config = dict(
    n_experts=128,
    d_shared_expert=64,
    beta1=0.95,
    train_tokens=336500000,
)
Below are experts of layer 6 (counted from 0) of a mixture-of-experts language model. Rows are named router (the router's row for the expert) and show model dimensions 80-159. Each number is 50 + 10 x the weight over its row's rms, rounded and kept within 0 to 99.
After each expert's rows: "comes before" lists some tokens at least twice as common just after its tokens as in all text; "raises" lists some tokens whose logits its average output raises strongly, later layers aside. This comes from a sample of Wikipedia text that the model never trained on. Tokens count by the router's weight.

# expert 23
router:45 43 52 40 48 56 47 49 42 55 55 55 38 49 57 54 46 45 60 55 59 52 47 58 63 51 51 44 62 52 53 49 45 53 75 64 46 54 44 59 46 43 47 66 35 51 43 60 51 51 44 37 46 54 54 50 64 54 44 47 66 71 47 59 73 24 65 45 48 59 39 60 53 47 52 48 62 39 53 54
comes before: "ri", "re", "op", "hy", "ub", "la"
raises: "hi", "ho", "ur", "la", "lu", "ri"

# expert 88
router:59 43 51 67 43 62 35 40 44 42 33 33 53 47 56 42 52 33 51 44 50 31 51 59 34 59 48 57 61 48 51 54 49 24 53 56 43 65 51 61 49 48 56 71 72 60 59 42 50 52 64 53 68 66 50 55 49 41 44 59 59 49 52 43 48 64 51 61 63 57 63 39 52 30 47 46 45 49 49 46
comes before: ",", ".", " and", " of", " in", " ("
raises: ",", " of", ".", " and"

# expert 54
router:38 47 34 49 65 53 45 39 55 58 60 45 68 48 52 50 54 53 44 59 35 64 47 49 36 47 52 53 53 63 55 73 45 43 63 42 32 39 60 53 60 58 31 55 51 40 53 38 61 62 58 49 56 53 65 38 40 67 60 37 41 51 39 28 45 44 45 61 35 60 76 44 49 59 62 47 36 41 48 49
comes before: "==", "The", "===", "In", "=", "A"
raises: "===", "==", "The", "H", "In", "|"

# expert 96
router:57 42 57 55 28 37 51 50 45 35 35 56 45 62 39 65 45 62 32 53 62 41 69 54 66 59 47 42 37 40 53 43 48 55 45 48 46 58 47 47 48 40 37 56 38 53 45 55 47 52 55 38 44 40 55 49 59 53 33 49 55 41 41 39 61 46 65 46 58 46 41 60 56 46 49 36 56 44 50 48
comes before: "ic", " of", "er", "ist", "ition", "y"
raises: "ic", "i", "ing"

# expert 68
router:70 40 54 46 43 39 54 54 52 79 39 47 64 58 66 46 58 58 46 45 48 50 52 61 66 35 72 43 49 56 41 50 52 59 41 55 44 53 36 34 50 51 62 46 35 44 45 56 37 53 35 63 44 59 46 55 37 41 52 25 42 48 50 54 56 55 54 47 36 32 56 46 65 55 42 50 57 63 55 69
comes before: "s", "ur", "way", "ve", "st", "rd"
raises: "s", " (", ","

# expert 86
router:61 49 58 29 51 62 55 70 40 35 49 62 50 56 44 37 32 29 41 46 46 47 47 55 48 72 44 59 44 42 50 68 56 28 51 30 46 54 58 48 48 45 57 41 45 61 58 38 60 32 47 48 47 28 35 55 47 47 42 50 63 53 47 60 62 64 53 51 43 47 63 30 63 52 45 50 39 40 60 24
comes before: ".", ",", " of", ":", " and", " in"
raises: ",", " of", " in", ".", ";"

# expert 79
router:44 58 33 56 46 48 46 43 37 45 58 61 58 30 43 58 60 38 38 53 50 58 52 54 45 44 35 50 37 47 40 49 52 42 52 38 41 32 61 52 47 50 41 47 38 70 53 49 48 56 46 44 44 70 57 52 40 46 46 64 57 43 63 40 60 46 49 35 73 51 51 65 64 46 41 38 56 46 67 46
comes before: "ed", "ing", "ion", "s", "ation", " of"
raises: "ing", "ed", "ion", "or", "ive"

# expert 64
router:50 49 67 66 42 77 66 52 60 70 58 57 58 59 53 46 55 45 36 49 51 59 38 51 36 44 40 39 52 50 41 39 48 43 43 40 46 33 41 57 55 56 50 54 61 49 59 35 36 46 41 50 62 63 32 36 49 41 45 41 38 58 63 47 74 69 51 54 72 58 51 43 44 57 61 44 45 67 64 51
comes before: "re", "ed", "al", "or", "ce", "ade"
raises: "ce", "er", "re"

# expert 65
router:42 55 57 58 34 39 35 50 61 37 61 51 45 53 57 52 42 72 44 50 52 51 65 64 60 60 39 41 31 53 40 40 44 60 55 66 31 72 50 61 39 43 68 44 68 54 50 51 38 61 58 51 48 39 33 62 40 46 52 40 45 52 71 43 42 53 62 60 55 46 57 49 43 68 50 44 50 56 59 36
comes before: "ed", "e", "ing", "er", "es", "ance"
raises: "ed", "ing", "er", "e", "en"

# expert 60
router:65 35 43 56 49 36 39 72 46 43 40 48 46 55 40 36 64 43 65 49 59 38 47 60 57 45 50 46 51 38 62 57 59 53 64 53 52 39 58 63 64 40 53 52 53 61 55 45 38 42 58 45 34 47 59 46 57 44 59 34 38 46 63 60 42 42 59 60 32 67 54 57 36 56 45 58 55 52 58 60
comes before: ",", ".", " |", " and", " City", " ("
raises: ",", ".", " ("

# expert 8
router:46 44 75 63 51 35 38 47 66 39 40 54 50 63 47 48 56 51 56 35 51 50 60 58 58 50 53 31 60 37 50 52 32 51 47 57 42 42 46 51 50 35 47 60 47 52 29 57 77 59 51 62 58 26 53 54 27 34 42 63 50 74 53 50 55 44 35 43 31 52 34 48 63 53 44 44 56 43 40 44
comes before: "s", "c", "se", "i", "ttle", "ing"
raises: "s", "ham", "se"

# expert 10
router:46 61 55 41 69 60 57 46 38 33 50 37 64 54 44 30 47 61 50 56 45 42 61 40 49 66 44 70 44 36 39 58 59 61 68 71 49 36 61 60 47 43 51 63 42 51 52 56 51 56 63 57 41 35 41 44 40 59 46 51 58 52 40 39 36 58 37 34 67 35 52 53 43 32 64 60 56 49 37 38
comes before: " the", " a", " his", "d", "out", " an"
raises: "out", " the", " a", "in"

# expert 13
router:45 52 73 53 32 28 54 48 46 45 38 57 40 54 47 50 55 44 51 56 51 62 35 47 50 56 51 47 36 55 37 43 50 63 38 30 52 51 60 34 41 50 52 47 58 44 52 59 48 71 47 38 51 69 42 48 37 47 45 51 48 62 57 54 30 54 55 64 32 51 56 59 48 49 30 52 59 75 46 40
comes before: "s", "d", "ed", "er", "re", "o"
raises: "ent", "ating", "s", "o", "en"

# expert 63
router:49 35 56 42 59 55 62 69 55 62 46 56 58 47 50 46 30 41 43 60 56 53 43 36 57 73 63 42 50 61 52 50 57 67 44 65 60 39 60 45 57 42 52 44 42 57 37 52 60 37 53 52 57 35 51 53 44 44 59 43 61 39 48 55 45 53 55 34 37 57 53 32 57 30 43 59 32 62 56 54
comes before: "\n", "The", " \"", "M", "S", " ("
raises: " (", "\n", ",", "."

# expert 18
router:49 47 38 60 43 41 51 50 52 37 41 51 49 60 70 66 45 48 49 65 55 37 57 43 54 51 39 58 54 40 49 37 43 46 51 58 50 49 49 44 55 42 65 42 53 71 39 47 49 56 69 24 57 61 57 49 32 59 54 62 47 52 43 51 64 48 53 49 44 34 41 58 53 63 34 54 68 45 22 61
comes before: "er", "ed", "ive", "ure", "ro", "e"
raises: "iv", "ing", "ress"

# expert 4
router:50 53 57 50 67 45 40 62 40 42 42 41 54 59 48 66 40 48 61 46 50 40 64 67 55 55 51 39 53 46 70 63 52 47 43 40 52 45 42 49 36 51 34 46 37 56 49 22 59 39 47 37 50 40 45 60 57 34 42 43 41 41 49 67 48 54 57 43 32 40 47 45 37 75 35 58 62 60 47 60
comes before: ",", " |", ".", "\n", " and", "'"
raises: ".", " since", "'"

# expert 43
router:30 55 54 47 47 57 58 29 49 43 44 53 64 53 48 63 45 39 65 46 51 37 43 51 28 44 61 61 42 71 41 44 50 34 60 57 52 53 57 56 58 45 35 51 48 54 54 57 40 59 47 50 58 35 62 57 51 46 53 57 40 56 64 55 28 48 39 33 42 63 65 61 35 44 60 58 46 55 42 50
comes before: " and", " the", " which", " 19", " but", " who"
raises: " but", " and", " including"

# expert 119
router:50 52 37 49 47 50 54 51 61 47 43 46 58 51 51 62 45 46 52 53 48 57 43 35 33 58 64 50 34 65 39 40 36 27 53 54 54 57 45 45 48 42 43 47 67 64 45 65 59 61 40 58 66 40 52 26 54 62 70 54 68 48 73 59 55 62 49 48 61 49 73 54 37 50 68 50 17 52 45 45
comes before: "\n", " The", " He", " In", " It", " This"
raises: " It", "\n", " All", " This", " However"

# expert 24
router:63 43 34 68 55 39 60 41 42 62 37 49 60 32 40 45 62 27 50 56 55 43 42 50 63 48 47 70 40 64 28 42 41 42 48 60 36 50 84 39 55 35 56 54 49 53 50 54 48 50 48 57 44 30 36 42 52 57 65 41 63 34 61 55 59 53 44 50 77 38 49 45 64 56 50 56 26 51 49 51
comes before: " of", "s", ".", ",", ":", " in"
raises: " of", "s", ","

# expert 47
router:53 39 70 36 48 45 47 46 58 67 54 49 39 42 52 49 63 38 47 43 57 71 37 44 37 36 44 51 45 49 38 49 26 56 67 43 44 44 55 43 36 65 66 49 29 35 67 32 30 43 35 35 52 50 41 48 49 55 45 57 57 52 44 55 70 53 66 63 47 57 58 38 34 63 48 41 45 37 57 53
comes before: " the", "al", " States", "ent", "e", " a"
raises: "ce", "line", "to", " the"

# expert 55
router:58 51 66 66 42 47 57 45 55 48 63 44 45 44 52 47 53 39 48 71 48 45 40 49 34 43 45 67 42 55 51 34 60 64 50 53 50 50 59 66 51 61 47 54 58 34 43 51 45 42 39 43 34 46 58 58 43 36 71 58 68 69 56 49 67 56 47 35 64 53 47 60 62 27 30 47 62 54 51 58
comes before: "ed", "ing", "s", "un", "point", "la"
raises: "ed", "ing", "s"

# expert 62
router:52 52 45 44 50 45 53 55 48 63 62 38 50 31 48 52 37 59 66 58 52 45 68 57 35 67 47 46 57 55 37 48 56 41 59 38 47 49 41 41 58 69 54 68 51 52 48 48 64 42 46 41 48 31 44 60 47 76 70 60 54 58 59 37 52 66 54 63 44 44 51 49 44 45 53 42 46 48 50 50
comes before: " |", ".", ",", "–", ";", "–1"
raises: ".", "th", "0,000", "00"

# expert 120
router:49 53 36 47 45 54 60 21 46 34 65 63 43 54 56 54 43 59 55 55 54 45 42 36 63 39 40 49 29 51 56 54 44 47 59 43 45 40 47 36 54 43 36 55 38 58 41 46 40 62 40 39 66 55 43 37 60 53 46 61 53 61 42 28 47 63 51 46 61 57 62 59 43 35 69 59 53 49 41 49
comes before: " the", " a", " his", "ten", "f", " S"
raises: " the", "f", "ten"

# expert 57
router:52 53 56 51 56 47 48 50 55 41 53 51 57 46 62 70 41 62 76 30 61 51 63 51 33 62 67 35 49 52 42 61 40 42 58 53 44 53 43 31 55 38 53 53 52 44 46 58 59 47 31 51 61 56 56 53 56 62 80 33 59 45 44 69 43 62 73 51 56 58 45 44 41 42 49 64 55 57 51 60
comes before: " |", "\n", " is", "und", "od", " ("
raises: "\n", " |", " and"

# expert 66
router:46 59 49 73 31 46 50 51 52 39 51 22 50 54 66 40 53 46 40 58 27 50 59 49 57 51 46 73 45 43 47 58 56 52 44 52 60 48 44 61 57 57 55 50 63 63 72 43 54 51 45 49 43 47 46 54 43 56 81 47 69 60 54 57 42 39 56 34 70 51 82 56 34 51 60 45 52 37 49 51
comes before: " by", " to", " in", " the", " on", " with"
raises: " by", " for", " in", "."

# expert 100
router:38 67 57 59 57 55 63 56 47 47 27 45 40 59 46 63 41 46 54 59 58 43 63 56 55 50 64 41 46 53 57 46 58 25 52 28 55 45 54 36 55 47 39 60 71 53 49 51 52 57 61 27 40 56 47 45 30 56 65 63 38 37 75 50 61 54 61 47 51 59 47 36 42 53 49 54 45 61 53 49
comes before: " |", "°", "′", "″", ".", ")"
raises: ",", " |", "."

# expert 89
router:29 45 62 48 62 53 53 52 43 42 51 41 41 61 46 48 67 39 33 51 38 30 52 57 42 70 52 68 48 57 54 70 57 43 60 34 54 54 58 58 53 41 45 46 47 46 37 54 46 51 66 51 67 66 67 48 38 54 44 47 44 39 58 35 37 41 54 45 54 63 46 59 49 47 65 55 31 68 53 42
comes before: ",", ")", " |", ".", "–20", "–"
raises: ":", "\n", ".", ","

# expert 27
router:58 45 32 63 49 71 54 56 49 42 36 61 49 44 33 56 37 55 41 46 46 67 45 50 54 37 71 46 49 55 51 41 58 50 49 46 43 41 40 48 54 62 32 32 50 40 56 33 44 37 51 43 28 60 42 46 39 47 40 64 33 53 49 46 56 63 56 30 45 32 49 68 67 54 56 51 56 48 59 41
comes before: ":", " |", " as", "ed", " /", " of"
raises: " /", "ified", "if"

# expert 56
router:46 44 62 47 40 65 36 25 59 41 68 41 67 33 56 43 49 63 36 54 56 42 58 58 43 54 53 51 65 51 33 47 39 62 44 43 37 58 69 52 55 40 60 62 53 41 67 35 66 51 47 62 57 63 44 50 40 45 43 47 58 59 53 56 52 42 65 39 54 38 68 41 57 49 71 33 62 45 57 55
comes before: ":", " of", ",", "==", "ion", "."
raises: ".", " of", ":", ","